From a checkpoint of a small mixture-of-experts model trained on Wikipedia: 49.7M parameters, 160 SwiGLU neurons an expert.
Below are experts of layer 4 (counted from 0) of a mixture-of-experts language model. Rows are named router (the router's row for the expert), gate (a neuron's input weights, with its number), up (a neuron's input weights, with its number), down (a neuron's output weights, with its number) and show model dimensions 0-223. Each number is 500 + 40 x the weight over its row's rms, rounded and kept within 0 to 999. Numbers have three digits each.
After each expert's rows: "gets" lists some tokens that make up at least twice as much of what it gets as of all text; "comes before" lists some tokens at least twice as common just after its tokens as in all text. This comes from a sample of Wikipedia text that the model never trained on. Tokens count by the router's weight.

# expert 17
router:450513589568445499445466491511483497488527476515489433523578484476417607516565533536447464490548561476505498458499505523487510458475528559456583507467499484558497499441454499454528440511526500509520491487505483462446526417562561581542489496487489503451431494538439402496530435503522528428451483480511491545479512480494453575487510523478573553491554518525482429497524507427514455473454499479492466488513555440500482488509491438504554462471547543487533493455497542454453455428505535520475531566556465513438483397475456545445472559516512595494438475470545531549462545399527435570500522521521433466514506493490516511452548547476493493509533506493510507521499467493549505499463
gate0:479478520560460448467519533498537504494509570493549535510499444537522494435425417540446562493505538485528493503576516428501548544563494551549492517427518492478463543531479423474500509540537507482513457458524441520508458528537510547517440519488427410510523425440537438554476490566497459511462460447535461530543473473421543452586514472527492452487433480469446431520459509535544466493493472479543496538522524458428583529523504541448449534498536482415481557420504556462568493503478454482557475492514486450550492561515486515537501503509524465483476470474515493523548542505459515482520549505537487525582546557471612516467491497541527496511591515471561529473520440520544469459534
up0:543524558478529545500469492468431390484491442528421555541511595560469522502530513429539491523528445524398462490468496486548497502459501499420533518543489512519569520443489462552461484482512514470454465451477556488452451495524499424614524522471486458515402490495539525479525504471493466542487491495484521554493484530585538541512507525483543545513524503437530510407475504503511483505486579577513472423470484521579411471536395492470530481477508508505538531485444415539418463439493472477554516480474444528461499472505570529510502487414461487494587494485466523477461527451487502464488441516461496506509453455504458468457511453479446426489521508552465479479530522519493528489487
down0:500504561478441525470515527546467501396470436477384461498493518494486461477546575530553587505551396486489450516483497443469503464508479559546542514510489526449467515503546447516528540512484587491501475517482526389500477593545503523497532475513529505488488520504486482527459473478531508559518546557485470495492437506479526452441496505532503473525481509552482478469467429498454435454503606578508439471540451563561530506502463583429501460474415460479529506463521513559485502581499528471554462459522543529511477505456407492449523419547480466474533562486488511560464513517445482448486545484528481465574513496500447541496507488494506471503481445496504500409495510465460508424528
gate1:444485458459499447515479529492472518551542540494494408499527502515543500504525482516466514551555537477619472493442439491522508497503519512464472504550480535451493400415480543470510553539416454494521476496498535486498551520440484491546539522461493477496515550442595458447461445531591513456518452577461482556517499505529459479511492520500562483484507410468498475557557510452514503440540504556503504505534486419532503482448536511489490589488506508583485557487515461398479522523594463520510496497491554459468510494488470471534561532542491445462442495472407573524515529453466473464560517494490549476543443439516563435443524502553499452514525522554494533473497554499512551502424
up1:515487473506449565502501555508426581495507442429491491495550590521395416553492513520507524484403459525461579511561594392474549495603496490501513540512478497476455556514466490519513500478517514544509523433465468510496485500578571471478482505499492575530538494523470472511491466465452491538549561473579469507464482532485465484485422557503487568489473523474431487444404531508541497471472504467453478474497509558540545491526498558473507441505493465484515494515516525499478474504534486454502505468542489518457522536454464588536532508555482478574572546486532493531447542438541556440478497544587563529449494460513473512495471515496484588561533448506524450528526469464500503501546
down1:595499567477432577447537550453460468486518473464470514454549534471441432502459491471487517545469498482526566514503491420509492441508520500561513512558499500515506464470455531495533500573477491447544452521500497544525483485482486523530516472536511487483538456489533526455512469472469517525541508607501488495526519517519519383495486536537528560469517486485445446483508594533488476458513472416490539535475581521528511507509488514519479458453446479529514407541514397542534479525495478547526493504476414513502559521474520431455543472494516489482474386478474519540488502446521592523513473483508542626421455482557500495507518429522521447459588473432477535481465528493524423485446
gets: "\n", "\n\n", "| ", "ie", ";", "- "
comes before: "| ", "-", "|", "- ", "The", "|  |"

# expert 13
router:489530507449432465500476487545498490519499503460551499541504403518499444494492515544532461455442464549434580529493470510547384441543508512500436423477461533457596515466521456415519448515424484495544483487475526544510526515460451625528548486512510443508477485485483486501494484548531529555414518525480520495546557582505498517550539486532480487529497474487510507597518544522530435550461427450527548497545526468442446489483480472491477594448484502518537487528502619485464451501495496555543526448519418512525478479505480467496484552594517517517470458499533485464463519515518506542489454497410536466437443494494530487461482443481482490532475522503462506493502485488476596506571
gate0:500494518493497503496460519494419523536471501460481623516526494477501508471462584451481518503497512596504534515532482538480404426517475371487513425551515506532521465453500578517461521500472468518595572514495512507594504531514501563537480490459479507547526443536510466483469571481440448476493503516493513446452483474509492547477480485566573545556565558592566463441473459541518496452435460515481505492523554475472532501436483461492501558516466525435456474608512533512524439563451526487571475485542550491534525516532502500483444579506506513549485509540588522464527539520467509520529496450422503483507494482508493445502495560474518528550473505502547517574525473467488521469445
up0:522520448470510481475489494450498509555495517517544538558501514497565539445513524465452530509479592497516552537496565434576487544552510489556523528510606506476454439480580568490506499516458481477490485538532463536523442557569483531458459537518524438524469545425508545539504520482528533488515521514466380498471481469498529445546534538509487480525474526449476454510492529536484444518484488519556592528454472485412606508548491574504441561442458485460501511464486473470473497512505463464484538469446488504457433414538463516502451582421465528602467518522492544531486528506507464452518435562481528424491482539514522518502529514486509545439474544529554518427474497444543476446469
down0:560434470517506480468527538550473564494506494467451535517495495565486487454498510535481479557567537469468525545532475499523487459480518462448485561568552457413485512500462478471583462447414519535525479521449507516486493470578490446498477509444475545429473508509470469521521380538545429500498475472514547544480508473563522555412466479506515496492546510500491564466499500466422465444450512435524473530513481555590449568500495439465465535490518587497508478474547521537507581525500531537532450499511501529567551495548453500444469446539553531588552471498453457425449528463543451525484520462529429530483493542499448519553449491514418534478555514513508468512508517594468501506464
gate1:503461488551503531531498504456479546467474520503450481527465557513453476554562473443530481528498545489545476464510532490517516509446432404480507555503494445547483460476492556496496573479516471584560468449521546452454485480443478491544519516478572476495535501476483493484505520543437502485440454504447531516417535511551510431465463505490619447591490485455521455561491438467476499439547543508471553524491479459426441472486508452521524457460541511478492459465569496492399468447443462478514482485508450543449428472504443545504512457505460535487458477365500545537509516501463577496435485477481456497463526523465505497533448505489524531481503555554455492504416491595544475441538
up1:435504448488538506502494625556523441505499453558551492463452477491558485528495547498502483519543498553555494482497537478529468518490531444514464436492484518509516527522489463456530566483440505475499378552541483457494511462439472456416434518464521520514528486473538562499504436536552480531536488507507503458494439485480463511507448480494470370530449553430544449528478505544541462517461522544449449554443506428571552469505487476505442496504478468479529495496481511485531453486453545555465513481515504535479457471533476531457469447588487496495547449568545452552507536513442540500557450489517534474462516447537428517516525486485585529490430537414506470435425518489407511520542
down1:464518491409465506534427506460563488511492505481521484408462508477492458542552556424536498483422516467509522519481569505465501505493494567616510580473523476532461433532470528502564471445463514492560501537512509499503498482444498513503487565546588589524569450539461531512573555497513477473440488474529433445492478466527533485458518573491484455465529500500548493484449523488494541515535416497579479526506494502474457455599490495535498484478522498512458442476461469521544470522525450496533444520535549543584553557553524489567547477554530498473446503482470489532533534449552521581564529459440478551560527475478501569554546495521467495479465508434484547456541534486502472480428
gets: "ing", "0", " two", "3", " one", "7"
comes before: " | ", " |", "; ", "–", " to", " the"

# expert 21
router:469401442535489531472554506482443470407507486508461515520559542489482445509484605528464475490503562573472521422553576485522490479503453539467498579571431504608447548526557478509539520419557556477502498477512518446472484489484534546506542517525530481461472483501486508485507561435457538527467503486454514428455518521459418486485459518557480500512475493498515463522522498411535519507409517489524497486472575585500479463477480458523533507535460539550452524487487521460550544488522478520450598487489499453583479510559466511453496569443481569476469548539521511483451453551474485508469477447485446439482528564477463466468468446507525510442546539520487548506519430477503512509564
gate0:518527501465508512459539563571522557524513479441461506576505511548499499479535473443520488456500495512475481433493540483534430565625512534467494506610500500521522441393430497480476505508510473525472616480528426477520563502517507513492380503464492521435512440517473517566509543519557505420485510432480554554537500465506500481492541515419503481523504596488516505472571543545469522535489472515502526592443430530491485474528518443481519481457574505520528511511514502489477558491501499565521522579480516457480517515455541570469448508487510481469489476542517514478518449563484515492527520513542532506427474485504513591506504444562485467554446449439530545521515545443557458514482
up0:443481437546548508469539539467432559445427567489548515522523536518470504444518496484615483484434546553464507429526499464513538517488475461522492558504548559445520507528481467496521525528426468471463559550482519520509533529507492541539549491524487497508504492426463497477482478446471468453556523432488507529557481444517517494490502422490533441504513531455560431552508473501541481465525488510506511459491579445498571484471460518479494541516474596374498536536524565538461543523455531452485460498486464490535512444552484449538490545502470512449528390499479591503475453496470490464528473499499488467590542565542523457534487485420517557453428488490485478500407508530479525578520
down0:552527485492442506442525466460530475521518460437441490494442562454477512508516462470547503485506505508510471513497491455513538526435501605490538508525481492492487440503546476517547474565488511560448491523516590547567565517518466479528562607443452478449542479467572489507470437470519553513462500518486478508510553505461521491484568613502513487426536536533507547511474514497526489490431430466482496570531492538505478573459403485522525508503558463553484490496460518482478523528465537487616523478524485509496457533521440472538444471451487575481472533519425411512468452545519497522513513537518449463508504502417543606464482506517560541551477562507554434529503498529467482416534
gate1:540569531564417491502563502498573478497499478465501495495533557530522479485466443494555546555474555452512531496453580477556549493560499495477460485515436451524500477527410505551523514448478486489574469499487489450497498504573503532484492463475504556496498490502501466487495421534515577467549471527510447573483481445535543581542566519498484559474485467599450477485495520497589429557506488550552519508556483488483425440569504513475555497538535468469494547493534441503505438541456505594517502434549477550552542549559505473562468416571452508554507500505539482470505526486560564469498531538522498543464498466537494472532462537521570609541517483511520558451513483476503456496518
up1:465446466451571476525495508574446490473510483496454515492514455467467526482489501448469461405470465597528465458507484463451465539447483477536533523498575491492452466461559507456475487503488576491481530519531471533505485458464488468515508484477510438531446550488482485505454558514467416477458527483525526442474500536505466452479451507501537484539498505435569530525490526485483627489506541492408530511454526544542571564444520487574416489400489546509513465506505576488498526437567482401482512534488488491447470505464550520461528557406532467427507454496500536503457498482492502514503486505441485499502498519510495631445508499491440381484463544458490468507458513569499540466503
down1:508509473505428513521525511458487447489490466427563459479542514506467553494435503463550529509521430557541481584496535498463517459439521464568483517473549473528444512480462492546539491526483490552550489451498534485472513483441481535483583451529492541541514489454524466540479476498550498549537447475514487519497444494507506426459475485534492527473490458522557507528540504421475460484537520497578506506537530539475540475494427489498513507387483566517494463572535465483443544491528448534434491479519527507479453480555512500472489416507489558535505432538498565482407586522567487447417494479505545408561473509527473564407508512559484519426495576427532527473471408486579493528487
gets: " |", "a", " the", "e", " a", "is"
comes before: "\n", " X", " m", " new", " n", " P"

# expert 2
router:519475522522465458502489493488588492464435467455510553576568476514454557512540465496468502511548473515522414442463533461429437590475479457509453473506455557463447461438567523478477481553536493483527512529477495513507466573454476500542508530478552422500510579510505487536531487540548492507543542518506578481460528566431492549511506482495505476511455495468506466534411516505483518471515465522461496517388512481412551566507542577473550530440427450505497536571485547547477510414518520480482445506525512436443404574462539531474512458475541522488531505525497577480509534450474538487450523512477499499482547519518460459446461528522526508514449478521450411547495510465437437483463
gate0:521532586478510618522540550484448491520555524569443522474510471546581476491553475543544469464501474415582518483461497488529521478454454497455535521491539460508536546513534523493515500481464575531490515446554513561502577538527563519480477527532559574532534473480567512479488468475493538505472468561588480491491514488506520512515496479540480511498556448614464514516531494492577492511486517459534513501575451532582541426483433518505532551478494506567474472505462498494456457501488494523462538524497440454495519536586540494518450523463493470576498574486510546446531559516496478527539529493508552513506399541549603549488488451532485512566473506518511599480554496570537468475493
up0:479479432510528422458468454496491528493436476429577482472490517504424539460438506463464467533494533617450485505518522495477514521582536495557474482501460495488444436473449457510474502530539424465538496528457514432487433471461446446516485508457455445478474491537461511486505496541470446493518549455442511537497465506530479461500495513447539494518454569419519550450462514523461496495557447551479499506470546467417504570521572491498443453538537460460491516479528511497562526481522523459531472496546532518505468477427489475511496501509539500466493429525531430550437432486523493478463482487471429493513622483478382449488552537475512524427526484469497403522442471427470548530533
down0:502449526526444532570497551498458503503500552505523469510451488507556522473475475466531495441508481504465506473413436541469537487515457561559540474554514528448521525461472578466473477448450537506520490541486512526446475518490498521482451489506496546518508417524459539513514461452437496500490439545520510501482537440494465491510541479538409517456474450502438482490544574503513529507521571529512503436468463499590542444476418492492470455495475409493491447511490527416552573547511524585477570547495527530525504521503533494487450517526473538501522597514470486550564519467530453469490561464493534532493487523558520575601486412555473586506481575570436585456505509536531519436500
gate1:561474496556518553455545506481496483446556493512507471508525520559530508514458445566514437515540457495473482375565496425497471467517515451475513485528514502484555432399515516491548442481516499576641422478517491530553490546447523511439516482567517447498465530469426533415489443537505524567544475540532500539474493496493524488466436477478434533513417539484546470479537542532483515449559579488538486520484495522498499516522472507549458523523493565487458459511534470501522485496455492496451569589486537462475478438479454507430530455474546453587463538527460539528484437496515498531524514569514471437481452511522517525526439464438496438467481537480485442460508450491450515470474
up1:553441501551542526536490517450477503508514477477581523470505502569493468539449462523512512505452503495484474351499481433476568365530554457505474491479516459503544470474513483534502501602579454454538434475573451530486544482453457508455474539520446497535527508555496548464513486558497525463524484527507475524512487493458528455482497511413448490472470540509530528481457509557494478505531598463505523476521499432555453497480445534571443513550455570485533496508524455464517505533519550495467569579509496502456586512493403529478545449512486482563478567501506540529521491488509506488529521556466475492460512541422518521482457450456519472557542587519491477423517519566493485436518
down1:459497500520525490523490501460488525525497421474617580557506553588548509505486462540477562495533496486497487510483474545510548500525548443487510557455579513450603582535532521489527539492537489495594536581510532416434542532457513510555504506418500552466445574552468496476469528558527542476494510516490502465451452547547554515530578579505477497521494498432474542503537488513587550490512462479517473439523535498531517477483494553516461483459509514433472469484498528482500574492558520463510493491516480435481509492515515539437435528527541525486498484468441568579520502459497473572558525477488569445520498436400515495491581501484533519566448478552529503486568507447499503509505
gets: "1", "2", "8", "7", "9", "10"
comes before: ".", " | ", "–", " |", ", ", ")"

# expert 6
router:495548505533519528447484535554479596500494535556553495490487484575551417451422454548564545490550550516481447419474435524525506477556511505485524502513461458443490454523516497436544466476541528475460516558491516503496545475388517409482509547471506522479437568466490532436479460463525470536535525510478469506568430510469510551455487494460472544529517583517484516486533502511475550423505499505531480531540583511482455477578519497503545540466478492543476479462562414513525533506476496568534518486509486499443558562544516503483473575431471488529504492475547502524507496488437501461492552471397475510501544467532517450580501431508498525460452468459525417389483473491504490521561
gate0:415423519454550485532561541486501508500540536565584471499568463488534496469522539495514512523499464533530486494580571515510531544424476514520496498401539481529528469489488498483447505461525494469538501462483532544524444480449447473450539543490475496525507514462575464458439550484457526496462568515501414478488444534551431484536531490518443532472484501567515534467520510501542458451556445600556514426498435495453515461449581523544585561476492492478470494476458464508520537544490520471509494490437477523481433481479460470537484426503542539562505587463492484459523499544457462578520512460418449430528553510519472539481463553477437511480508456458470549484522526513491596554520
up0:464539563447535501519495523557490499476492428506551503496524527546510501500520473519479484494493497501422483469486527530509493556444574464482457502501560488433508484480465578511426487553468499580530493511501434484483509489448487564484469562579494633542518520459532401508480524537525503510508596457514527593498524465456472488508530459612481511492506476545464515570549512554568476548499403571478481444553548493470540487537561483433555521505465477476532481493424557520460526587462544519501478491544519526485481476512458496400463470551463487555512466531537517522451468519508455535457487533513493501573476460493487477489490433575451521505574523499436501477556489430511474497518
down0:501484437468535504560529531519504485514481455480483468458499498466521480494516451548549532535445504498551468502506460493480503522465398520438485501548536450558475534487482472581547449526520527473473569545501503482447531563558509511586501495520494519504471514546470515549484531541588439421512524540572468510558501509539416478533417484533538525492499508480440461463462496500594553412503605497574555554549541484553483457514562504427390566523513500522499450505553531525460461526469469506504552492484421465460525539533466489546482516504472473495509544582551502558551420427439561534526497485498540508510449496481543484539505548490449508505576466460517538503497473540475539531538
gate1:506542500557512481433496569454453428525507489497577467594538497525487498511518411524431484493465559533483463444445531479487570543476539566390517551551532475458474465477493515537429507475477498538473515547498513471534461574550484528484515522522525468489533509456501533481498523439534497551457522490515489474452601541419542567529493529473475535504487556466435441460461524492507508467439534449464482484540442490525563475566472448489507549423530441518469546540470476487468449509514523467516474447483564509571532520482541489557593569531401505497497572459535464504524522519480504469463537513467508470465494541506536497564527560538576533421551511487481463567538514488558519472494
up1:502477506520468510563536545487413502517517433497563514497457459540488498507547503522537511474504555479531437573514583540572435532463551498487481531505474465564479483489450448441544439468482466498535526493492474518527482535529486456478473489548527543452466491508517515447425530506502424505479481474527476502514526566517498512486487443522583519476461476526518518466563497609480491495480432497501529562405559598487630550472514503493555452514552470605484510500432489506527562481387542493480542518469476448490513599514645433514449510495506520523524447497543493466522524552542526470542499476504544484507510457498540444520524495474513529437533493517525505482538465510437487500522
down1:507535475503535540528472509544432559531462426490586498468498558472524491574453514511501526568563486464540546549523558530496540514484508460524506500458515441495522517484505536531533515412498439493442447517537508474494504507566551514496484494507487556513534483508468574566512582497565439502549522519474449445528523508502433524445552434538475501443495546482499495540529496516478498538546498523528522489435529525511592475436533508495508511523456451475475508500470536448525460547475577529521487516485537513533579466490433413495571469459494511622452476597491454542511527527520492471493471445500441501362449535421512559489509493496554556499497519514495579531483554492484411529535
gets: " (", "ed", " p", " f", "ic", "p"
comes before: "1", "2", "4", "7", "14", "19"

# expert 20
router:515485503521416482452467538516439506551545525497543540532532453449567506516471593490581530498487490556497596525535575536488557448529459484425479488472465434565428512524538452524456465455511524501440540442535551484504558449531507476511518482520528476481474552519481491547510483477452502508546519534432502460531445483471469462519489443486489468540549470551543465439568502522596467597509462484484442537485508539551484502476525577528579469384524489506553503504465489484494471483466513518508492460508544527513501569542491521524467515523530438498493511502514484517544573522465535502491526502503589574559451476518552470437508575497482487467513535467464494428472460427421433573485
gate0:459415547498513525490449502519463520494414510488518531513550537538441506427564517538424526496567529462522480437496487486525467508490519565498492603548532502520514565448582537492543427565465426509517520503489458515447499514472537481466483530509483537470527414513548526443525459481474524647420529487429504422528549428499445538459461455506477528538484537519446496471501473474532500524439543507503566454481515422496458438576423546512507523504529448503524515497495460441506502465552506561490439512482543503396486470500490553554470558578442466464513447473549507516480509548486493481458466480466493527438522488464578509472493506486528464502458444504536511519498536491439510497501
up0:559518543514494446549519505444557520469563509509465449483467551500497521511470450481523484436452498590462512518543571562457564475489434462479530480503494475533530421489472494470483538451537482498501548473446537443558483533469491525536455459574466478571458523521506558512487512492522452421590435599483510467433385527459545507523519509467508494493528479478443489460458552480504540440496449493466465515550562529450588532456561495421522545520554544494454465505561451469511483527455539460430473507478497545536522506475494490428498476478494507558512420462460587485481510515484471413480558483520463456503533464525492496513561464518567500529519494469427442563496495518521546543540
down0:556473489508519443476481457514449569547500510523501466555514519462509569487535439523397489448536462494499523516526523501469507525509477499497562524514627532491458507424504488504450519583515516470491475481510543431463508450435483497494558525528501501462579535461498476595505436452543610473456605523490516518507500448559487499497512504536507441510588561548528453513507440461519505441488436421518521427498477421461446556507496510487489501563488455473494484515491477429507459471529484547469469451535435498473450475439549464474549541490508466456490509532442495564419518576459530455479553543476502502451520535414468462499536483512562497522491501521544460456548488440495457493471
gate1:510581406511545493425568507476439521454519424519491428458539508469539470449426503429533494499509504489459547520474501507497496502511570494477510367481495496498539516498469568522487452540540488455535491549493443456479520453482495516459538535531494489443553515451434574463514515489512518459438550541474519501461473524512446418533419534554505428502470458496550477505487427566531517467542530506439536491547459443488409497493506566543583483455423550509471425508480508531558506551506493442487504466524573485527489448525429523477544473569486475483538497514530419509568553405481513482463475551504488452500560485489508541434509506523511478522501506574521526551504523531489503534486
up1:535551446504536457402580502452482465481490459517425457479548522484508476465421483454521510548561532525465597555484518495499544550528566477488552431481530520492498499488487596583499468547502502429484486502437479490486536485458475456483531548484525439426523496507482596495521509412539518500454557586474505480491473508470484459533435497532518467526525495529517425438436445556527465565511539517461521469534522421502439511480481491538508453449463545520485443535541527530537514551555484471519519513499599508476432484508430483526483490494521536491505492516491433509530579436489480438496479600520455431562525507475469519457542539486530449552457448515553501539529485545449521507505
down1:501532470557466484490507528556421478476502610476496579496497530482527534495512499555526527534483479496564510516423487506476523495503483506586579480461516470480606467417537537483532503526513498505480479495520542444503539484399480554433541448498509518517556497471519471545510456467491555482518518508420558547541440513477552501516495491565472514523502500510455479524530506467525552557499450489480544543494466560592478499444492443564517540545514483490504579474464466526458459519550489529445483493500512434493484477612511526470408530437508536513519493511545478507499453575489529434548488535565470505547500465477527570543442482528443504564543504472472601466422462541416532449529
gets: " ", "–", " m", ", ", ": ", " n"
comes before: "1", "2", "3", "0", "4", "6"

# expert 23
router:531495478489480509486536495464492480543494487500465410557417452484527517417497533489502502457438484558520512501497435530490508482528527495473462456485504445533500491487488479454469467568498526490499424443537542530489529535446520446464442419463525524501491539389498526574503465481541467514514530517532508528511465507501477500511427520545543485528556523511504480563450581474544514506529487502499553542431548489430442529499486595545531476536515462539492525438518512478461462567549501435557558512520535545564470552525415579519452495577563468522448449420537509512542555505569492486485504522508524494543527519560480459538529501589482434464478631492547513587510499480497520562532
gate0:505475470460545465544489407471486489440532573522540478432442499474523459456439448495531559467539481542486547447513518541431486509540506519451485514584461570503475512515500401512506475526549462503491548549488485523519485488508462483491547497417442591491442416537489436552467502487556523466448455424484545502561510449506476553576514459481496502498475460478486547585498507479433479459431559474447466474449489480437518541486497497533477495466432464535506460508510523446533548504486501530525477485523464543482475473520570508436520471430523546508418515537538482454578514448465420503495544459489470516518473508600522427482586516487534507479558522469403491531483503443481516490521
up0:494465440429531491527475450416461471493537483501508522549586521548499495471476468503476505485479498549462440472479543533481421463549541459422485511565593448454546537466487446571521515480444510467545502512477448522488523539592502562609441559474491511484540551501459469490415456562555463513499507457466481476481493568467499479520517475456551469565527538497439518507497489545461502526475478525500416563510462601443491517444520506431492455442464489466463458497502470560530475516529459496462448557485541479530458485439544549402461547410467570439524494457455504494511548472481474458526520512532503463483478492555498499485501533455565488446511479496503502538580497457546515501542
down0:427547429484551562482487545534484436496474444513466514467510509569507498549536445540511443524507428424480470479562589549497504498519483515510495472495502565481415463468510454543514535516449524489472504554496519458520497429479438510494507599504434469526399449496524491472513558544514545457448530454558503465518421523551543421551473482495450555479507502470496522428498511540508470490529529511504514475499497493439608468557489515537513487441485501444488468567506549488539459506491508449448517510529560570453521484501582513507458527534481546548507465493436479510443568535494458538491590531545504540458511481501485417541521451503490551476471467462404448490500503446457532563447
gate1:564498448519551491481491490550486450523511433488524414476510538507518515486441459486509500469539572470467551512420411561492502499527502500476490458534494507474465555473587482429477457500487530522482486432475454520512486564499548586441534472543465512469496491507498459473410499479521531452508464505561552478436524459509465523467540499454483558495460619513472551611537539432468490565453465445468511483491497501542485525507506462523399504544487508495567416564568452421565483539549536551581497489561500516496488486531529468439564495512506471480516545556476472522428538529547544493572509485487454468455481573504521492463507522432525505522505545453480463481519513510495459460436
up1:486488551466469615525502469442458525554461578495487510491498414534452516553527522522448487564480436529520468550547533550451416505464426508541579511392547502455538453461478527547496571469463506477433508546504535472512513490429477459465517495502505453493497528479422513491583521501586481540458519477508493563545469495468507503455475493511512407519538434515502499502497504615542517531485488514478559436495510495541532461487460498452550465527522521395506540453455551493450473402514447448436543452495486509482538537518510435547507531554446470509526460480506503520489465501499482541560470549520558594531481490533451558549509545511510470475499455546463458479516476506487472519528
down1:537461493453503525606485465446433513508496537444538436489449448475495535503545560526566466465468490529458549527526448493500470527538502492534501539474558539586560443538515506502458562475482434474518486533570558558469500523528486449493483545492555522508590466578478482452570531492435505512584439419516542497549499495513493448415457500512499497538569445525488399455479565481491499559518488512512569515496464445498488513421469489443518450437519559445477537438459448548475473440512438512423496529504499452502513495518534473534544469517503502567568466492539507395524450477438529487533416476517516528466514500514473527518514541503479541496510478538473451503523505547552518509549
gets: "\n\n", "==", "===", "ation", "ity", "ations"
comes before: "==", "\n", ":", "===", " of", "."

# expert 10
router:529537499493525489529544508544441496460558483530453490576507494461434498525478416543497537411518589493492478465447434522479495497489475517516606540485493436416590501553497466534562484524456468471523471503509496456475536521474546566439512542520497478555536446512463554482513505481544567532545493548478480456461486525483472480450566485479468439508519533486495441451464514592494464506500476485550557442484530494481515503512536595506491473490471445460531519486515383535476522526495543481548528565430502449539542443498429544517548423459514552500496447456517422470452536485573502507468566463537489503545520526439454523481469497517488463397540509462453532507487530417528466521509
gate0:545521559539475471552503484482513500408470500473490533483491479489445432510514510527510490503601499442528476445518502506500458488563516418619534499547551460392492522503540540478501452540458478506522545513483504461482519601467471568518494507503509542618472501524491438510448472477424488506438531585564511505479507501464488543467488541534485522544551502536547540452419567467509470476527496483435551483508556540493415485468485543552487514431522564528501509468452488474461439443514590507483433593533556495514511485456561429494479495491558485510473489474445469548497489517513442536508482511454437528523487461478469459467538507425457532459486566434528489515463490529495461482461
up0:497456542510454512486516490459559516483471498441475502439468575549406487477458525534456500583576530472491486516468460481487526506545485501571475504571520443463421549506509516509513441503541546514519572530529490507457566501484498508520529473509424507568440517488550525483448452494416503450518548517435540521510539475474510481449469517530497533564501478556583558460494522492439436404509536444487451494454526487516503527525474532530515474474477543511481551536509563474489506386533533505492408610528477528481555513527501444479488470516560476501554538442484516486441551470478477547485473620472523542508454453508405466490544543485461508507459499508503434496429499484560476558516
down0:468479490489510548471434440578408448520540460567520544576512501429515604554510444480510503472440488496442537525494499511479530513509506506513514435515483507508516443439456495487591500509521508427437448486515563497512350543474472544441456463512497498509533449537497540525511475457564504476522510553493536464488461513595558516530450510495497467505472521543387479513528505465542523486462514491541451455537446520498435526514558539512466553555479481449542453523487515493512532479526572449514510451516549443497486504556467535480501507522553458482489478464533456507528458556441412531513505481542520542535508543508516470539443462538488489482580522437577580456569523523525468486470
gate1:501520591449484494516478413466551413502494483571469501459447459447540454521501478489525401460463520473509515559452517497460520501492517453460560473518483469465532473518533575524505489579488468550575524533481472559508531454516514590503497473539498488550564456460524561509573550505479491519450494513448582504514529439477456444416501508532522411567537494507445437502508478513550496430556498501487452467519435453530469500412573502514456541516508526462485496496491469453533466412500496511490513498477440513451586490533476481446582554485491505525436444469473448511569544553536551482491541517566488583536485456530543457489508518517520546523554545520504458497459516477564473489486
up1:491506419561545502526473521531444540512484508428510500535540538549454560472503498513487560474536486456598509429442526491519484546499524487490458509510529482509500514448522458474449518447537502478457523484511468495515494529519472403493515596478515482458392520493477500501470472472528509477528569484550421484433482573512529522539527454563446531457537529417437579537514508530472475511487495506529524512495532560445506520537440515437516538500494480538499495560472544567496574525494479516507530487527566505525461564442496485446450416430559553531555524444517548462479517469373514480446488474443524415464531519526470529519449507491491434449541458468518515533525443547456510594531
down1:501532568518538553541504449484482504481488462454478518495452490545497444485545483503506463460457524481502539505511525480490478429481566482422518565439524472421501461481575527457504463517479502531606499512464448521492519451534509488518520522491553566532550427494424580518553533443534481466472530432458501476521419475554493476444508507522441447568530455473482475553518504476562520418563470499544472559535507478502445468461522506526498471452479534439526583567469491522507481531484530552467508470411494595467574474509503501485608483483421513507447529433472465515487501486501523597498524504460430552482533489517558421542477550516502476530562568554506485503530540478542474454476
gets: ".", " | ", ",", "; ", ").", " ="
comes before: "\n\n", "0", " The", "1", "2", "3"